Weights of a small mixture-of-experts language model, trained from scratch on English Wikipedia.
Size: 8 layers, vocabulary 32000.
Training: a variant of Muon for the experts, 2752 steps.
Below are experts of layer 2 (counted from 0) of a mixture-of-experts language model. Rows are named router (the router's row for the expert), up (a neuron's input weights, with its number), down (a neuron's output weights, with its number) and show model dimensions 192-287. Each number is 128 + 24 x the weight over its row's rms, rounded and kept within 0 to 255. Numbers have three digits each.
Before each expert's rows: "comes after" lists some tokens at least twice as common just before its tokens as in all text. This comes from a sample of Wikipedia text that the model never trained on. Tokens count by the router's weight.

# expert 35
comes after: ".", "\n", " \"", " (", "-", ")."
router:079076083097158106178120122122099207133105150121133130156137128122119124150164140128139131149129138128135141112124120120154156151136171123134115090133120106136145131130072143129138112094099102124171131137120084109128126187123106122104119150111102134137147188132122122151155132114126131094
up0:119124143173098127133142178146116159171145108133138115154117141088114104113108132132163175144145154096095141164138094149105108100131122147168131144129100168119121112112153094132119110123075143135165118102155122124157144120132116145142128156134125117161142134094078079121118118146136150126
down0:154124180080137122121172103125094115131134108145117103084132130088147137120170129150144126118159128128155116122097130099135138084094118117138135111135111153111110109123136138090109141123147111124108124124104147113140164109129107132123153159103108131112102158117127131139160064119154132179
up1:093192145144140138139120100112110111122134135116108145147126114110159104145105123169133117140130082130136151151135121111144108103142170105185081126125139169126116121173096144142141093107182097109090110105134104085108128100151123133156166144143140139125098155133135140156083165101159091106
down1:156106124113119118095115141138086143162165111095124145135118117171115149117126094119127180105137165166155149109143115144155162100136101134130152131130125135138165101073126145136116133084140167159149123055161096158123132166084147144121091100093144130132131130136106094143120166175126128128
up2:102141108099099107142106119130104123118146145110099117110170155114139146102139150154156097108134134172145145131138109131161148090135130125116108116129118087104154101117126156127146126174134136111116196176114105156105149111161103115113119177107082120137098121123135122139125106146162116085
down2:079162186156169141123133125093103171141141110137138088086091108111111118102148153090082132140131124159084115136168140171107151155167096137116145099122091105136117142108107140113099131115172138094121099092137169102180150139120127157119145116140076134135160120120130129127111148083173131136
up3:119115081139084111119138128113143184137110089105135164122121115146120127146129114154131129131133109121137141168126133111130105133087107127098134147170149127147110139097150126148117131142117120118142168129133105115084085145130157116122165160115147214147096122142136105106151123177095139080
down3:118146166092155181089071112122134136168119147175142137133120165152117143117131107196120134089126141161107151079116144160103138138124129127143132123097110133128162124143152119151123141111114146078140108158120116129130113122128098133113122125107129139125122129114134131122106153103134192102
up4:134144145123106117150155168129153122081115106122173135121121104128118131155105133139109126129080123129109127105140098138139133080138105120149136155105139173133125124147102085123111146120106142122110150124155147131110109102153140119106128097102107126134136128125106134135103151141117122122
down4:141140135113110106134123119135098138118143062137136094135159100155082116139162109113132143159139111121151075170173171123111120166130106139092118111124132158125127130106094145119167145117149123154110128103144105123143151111116138107147099119137105122103112107148154116139177119113110143101
up5:132139172161131115158117143127125129145112090147133095112148158075070125151139080157149157155115119110087134160133125097113137120098136153108122119116143129108166133148136125136131130129146114176159127111126105131101089086141115151118090154144161145152114101157202103114146104113138120127
down5:154117088105121106130129093110123111091111111157111137117131044101130119115153162103147094089184150118132108132148104135155121126116113134107124125148126159153134146137105127125166167120110131200136129116170111106138117172126131072143169122176114100114120181097137137128141144153086169161
up6:122094111178122137122068161120113168153129167098143070149105122119112107077103133141141093100090110134137160102129109136140122104132090097108150119128117124158141138075100169126132112117149161138125175149162107134122104131163118105082092146107141132139174126103120163087149100119138111101
down6:119116104086123147121187116119184103125132086096149134124112157099144113113123143136147099108121102138112098117108148129109104181135107117117107149185166118093117136102185105110156101159131119131125124077124125198111130133129151145170143145124108156133118148128150128132148079153156109143
up7:130154104096107108137117120087110075127132193160121137111148121106104120158144153123146113117124135134126154113151153133079143132096099122096098149113169181104122135143110126120158101136157169083100089116146172141164134160149137062145124144134136123116191112109133121138105138135132145175
down7:129138106131138120127128128146099126127161108144065131147106123159121129146151176159151128147132143141115129113102130132147155160126132113100116119088117086158123137098120112150124137104135126141140108138096110122163123101110148160153124165165101116160094169144140128147159108107129138108
up8:115133095127129130131099121084144167177139119135160132120141132143117109162140157110154165178133126103132102206097113130134160169116065148129160104126101143126110139167107129070152122104150140116145132158120087163147152128113106131076114113150175167162172148115093152131130166156158133145
down8:172110144107141137116104133138128104121160095115107103146149115074087130113150107133127117091121114196122096108129156129146112146120161145196137146163101131107118129102101124146142149119151193135121136109123112176110159126125115143111100103130122093091131149106145127128111138136103095138
up9:113172092123117124120138165130130117191105073137104119129108134151117142094159142182122085124156126130137124128141134089128148094115143135150086132144118117124144124115169144122129114185151136147119106132097106108117125119124113133121160146104114126161087115161092160106175123128178106123
down9:108108113085121117121090129117098131145123147138196126135107122150136137134157111117115170062131099101146127075145112175142129118123113056095123123125125127135100173124124148139140131109162117108115125097182137105132147176143156128109117135143142136079116140075138122115098142123153125118

# expert 36
comes after: "\n", " (", " \"", "-", ".", "/"
router:094120111129141124146112102129072129135128115124163117146178128096133099144120139126126161099127135091132137168116112102108132129121136144136141095132130147125127146136082157140144147144109127117180130155124099141082138159092138102122133138117098176156151189133092116139127119131172129144
up0:154149136123144126198133121151148086131123115182178140162125130126127142110133181169146136129121137103142141115141094111106152148113156121126110135127130154110114126130128168157104134127107144134118166116159102122124085113137108106098125164104110148132183153095129097123145123151167110077
down0:123151126119103120142129165117100132176120101125117147141110098151148093106116135102171128101123192104136119120143134166133162138153175107088112115102162115141123122098110127108130114100119129148127152150121139115132121166143142102107141047115079110082086082092101156111184131158148100150
up1:101131092120100139114135120130140145110144148127114104104149136117129092120147106123148062128123106138138112162120133097137153153107098128161119151141106099114124173121148151145129116139137111193147116169121067113115163166114151110118139108131101111113076152136130138114155109113165176125
down1:155157123173123144115138125140089207097155097105160130117099167171103125166092076156105139126101122089156116086113119124163105105151125120108111102140190127122166113124123207106146169175082157177112164152127132112145110131109168060154137146135132150100094101073105143087148123124137121141
up2:156130158111110118100117138102141157113146135145132100118136128158154134116115084113143113131133143115089135132112132110115145105121160132127150156074104130111133101120089107142105105137115089120154128154145118143117136138141117163135108132160049148203085188174092110148094138136180135165
down2:107127149175163122146149125128120125120160114106116185113108137136120129117121156142152101117118131143126108136134117101153113112143145119141129159124136146128130159115144107103121161143116130122097097116151127132160108094125175125112126135189137096127096069125144157104131078085115108114
up3:068164122105128134153147092130129139126103088119133109124121153180125141119121155132142104116143159141133155099106110122114116109183134108096173117162134189106126121122101135168132130163094109127111136137167100134076131156164117106087146099129122168115176129129134114123214083173125180174
down3:170119139122124179110106104125125119111120147091145103138127110140109116133112133154144088099138094153123083148118132113080118135101107136090132156126130131136125174163124131082176147133137123157135130168153139115099107138182135118103090146114146121145142069101111128114096148127138129076
up4:106184089116184166132119106140065138150147112136156138129105125107119127107143132167139154147112117105137113113109092118148120151158120121123117135160134108151145135199116112145132132163124124114113104146122093120102100151142151113151154153109161198132091099131134150167146134107131101132
down4:118084150108115106129151119150118103168138125142131152134108142115101125133150109086125128129126131119092114176136159143105122145151090111165127145130120139121117129110121128122124127070076142118123106157117144125154135120124115124063119139140102161171117112135112130091120094115107163103
up5:117096137128087106110159165116139130154112123193105130148154171148107203141146152147140109079119168085153134115126153091113104110149133125099113136126141137100153119112116132107121123128140139124149134078133194159123116130144057105093145152136103144131158091114138132085108126112122169154
down5:122136126159152145121139183134091107134174090112105104125095156127101137150118113107132134117164192110128140127176139160141119129109171160125064132158124087143120132139171117091138113151097123123098117138132081154110105119125173128121105138104140154144124143133126133116104114170155120149
up6:116117114105138116131083142116167140114120139127120069202136146117138112144139133165105120130058139103117121127188120135134143129145123171145111123140082163101119101150143133101129138084107135108150108134111111119115120160109128150141199096180141125077142106138137122150120133116124120178
down6:176145122085109161119129105148143149107175101113166097153144148120159093140171142123142087095173129115091137168157133104126131119150154080130131108135138170188141158106109160130146121116123108174130141100140113076123122126105121138147131103170140118095139147128145086111101096112083135111
up7:103164119125098135128122170173149057085113130117126109089088062082125122124099124100163146146149124119123105171154126121119143144143126147152084148156146091118131129117148102154097095104113140123153116109102113109092058158111096093130174144108097133161128159104093111130178119127123173107
down7:118174127135148055141122142155131130131127120144140152127128162131125140108118099114099087155076147180118132117170090160140140139101118106122175098163130110146141138135142180193144149168106127124123128086167126155136106096120130083105141152085109091121080117101137156154159122179119158136
up8:110145110123142138128130144100090172165112135102175106112145106096103094135112130075121085115143123106153144174116125131113083155169129138141116152151121094145128149058116122128056143136114097137107148149130169147102146155112123100139128154146117083181106141113106173131148135086174131121
down8:094098145135129186156112111119117115107127110147160090122108122123081116075125136131108133177152115182117131108120122120103136120114074120124117123107121146115111151123156117159094159093144124092097140108123148150140109152122144163150164160171124147154142093140116125120106189120090106131
up9:119168099149147086143130141150141156141132145147111115133122111129111093137127129192084103128095124144148123114108094122150152106111128107142130142131117142125127136117148116168130168084106117102173165098138060176134134133135143121180102122116155098099122125143110164165130157106133134080
down9:124137140119102120137139138133149139121117127112130118151130108145145094138169116120149111138144113111085132136110146093102148135128125119137089126139139119108108130120152125199148163182160119117126130103093129141136125173121112112129114112128116133141127105101148126089137124117125163112

# expert 69
comes after: ",", " in", " United", " of", " New", " the"
router:146115103097103108125119143115118125082149170120155120096129128100115149119115128120135188107122120121114115086148135107134148132103092163138119151116133093142125181173056155150113129136128119131120131126127126139133116158135095060107124110109069132143073111154147125143112142136166123125
up0:163145159188120110127111110144105124138093096123160184145125106119171090143082137133138112163144151101118120135156133066142138113108122104103152141118114161116154113140126130149177154142134108152079125103117113077123125143146131122147110130068120103134119110145078133127133111120159153159
down0:122151145084103101092126133099114113089166078119103135129156174133154077168153158107115102113138150142132161133131098168116136142125145122142108137134130096151108121139162123078173140090120137125147127118137118125135111140114102129155119115145084129128140128114144107136127160109136106120
up1:159142138129105119117085104159154063147129148113095145144143095097101120141113093101157106180135162113128117176122160123118081139135116131144126145116096120133151140108141156135162154123107111123118105090133099146116135136128128097180174148140123119106121119144143126094120103104146092127
down1:105107103114161138147130151115093152144129132108141130167108106149112126109106110108084130121117143146106139168146069096132136137138124149119130153138122109142126073143128112081117123102100159104074078115081074128155134132140135131122098109150119154118134053081099168095129126108101106136
up2:188066126160131140147131139128119114093125102135147099119101129125125125146105146123120127159115075152136076123182043114119140162109153109165100150195092124131121133156128111157109140096138126140122144131160093156154084135116144137123120113097119131086141112115093137115158160115098093108
down2:107111167170138096182126131138178123139087126100154162127119192121134104136122151154131089123138149088125103165122148131134104121151137090115176146147146112107135111110131119136118086096116113107134128138152119099120131131123134113101140107152136111140102136142177145119149124156115139117
up3:110141089138097150075155126151134154129129104097148100090145125140151135161114121146117148108108163157153098090102125132159148155156139128115115132158118109136150131141111090180126136125150146115148101163114123132154112095155145135145137118094163132105178101168114127113166135170140154082
down3:109152109151107140124153137117166123143117107103127127116117161099103147159131081162151123130136127104131152102097149092108127116172113144185139123132124156145132096134106131155122171155129196128116123105134146081116120093118085093137132118080142079145143123060129129147116140149129110126
up4:144153150130135103111154148148131143097130130127103101113084121152100121134119133135150141103136112088123122117111100161126120171130168149127143100102087127123154126129121139115092104139173128147095118112163102132155107148087154112111154135139150143145106132117138121117145188130107141102
down4:130165109143094159159112115094141114130133140144174118115139141110118126109140129115096107128134152116102165136139113143109109155127103133084134091150123128111109136139189155138148171112112092110122133132162154152116114176084168118128153099149112140137140167106124118149102095129087139157
up5:159113081151122131142112110151125101121152144107182131167107137125124124102134119125146111141153138134140142142166157065143138123155112106103229095112156127129158116159147159133159151138159103137104141082100138137138134082174108149135094136137118129143134139127115153130105102117129146115
down5:132152126106123088062101159105114116129123162121129087154112106134130129102162083154139145108158119080113145156145152127150164122094089105135103129152106178137158122150162098100136114106134187144113143142128105122120125156138052098146187170135108119118146141114102144124158123116160136127
up6:115110132135092099110129082132164133118133132071129112131157120134128076125144108154126171148102096127119122118136150110133127143131161120082118164098157136094138138119105131147125086108097134125139120121118163130134094109121164087091097110159131145151149145108203097116144135133126149104
down6:126102164124181127130140128123130120165147139132108145138156125163136125142060132154119130176128158149170133117144101144115131153119116119129126110101115131088086149092159134155148128127109112102139124096081155130139123113120127104122112138112134117125117151155118137160127118167174105146
up7:143124137114134103135106140134153160121119098077107102137156155137116160129113143129158127114069111150134111091122127113128137135132128093124119150129128165095128145102155131131136153116158169172168141141114152154124129145132088138133188109094150069122152092122092076138107098158110123167
down7:109152122139156146104181202126150128130100120149140148145141144156119094127112140122121171083133131067150093147118142133158143158098106135135142098125126084199097112136145166148141142141129094145155085106092077146121142156148130151174130135101148154129113130135152119129088107150102103146
up8:151143125099112150137111125142139103136122131108125177143118132078153114116157124158136135120154100155160144152115137121147147115115092128142110107133136089085153127161151101169130097094119120128106096096153097141108100114163178129157149110106103083144115126113160130110161146096124128154
down8:186108127123104097124129154102140073104183090130138095150161137125121116129107112149117143128114109104121135116134142116088132123134097135124137138140141161135152131123093096126156150133116118109104155178147088154126088121160107086145178130115094101156151110057125120128128165116161140101
up9:123101109085107094110104145152158124095131197139130165129150146135097130119130115089153143131105151143150107145091141113158158097147158132142121169128113134115167169129151123115180090116128116114131150128143143148124102122105149146126116162151105107127153163131117115145128098087126136125
down9:124147181133132117152133121089144160106116147118153134147162187152184096173175136106156141149136144146139133082163139101135129092182135104140126128111137117137098146154101179129177154135103121130130145107126126138119131113100118128088087186114118101086101131128131123117136109121148132138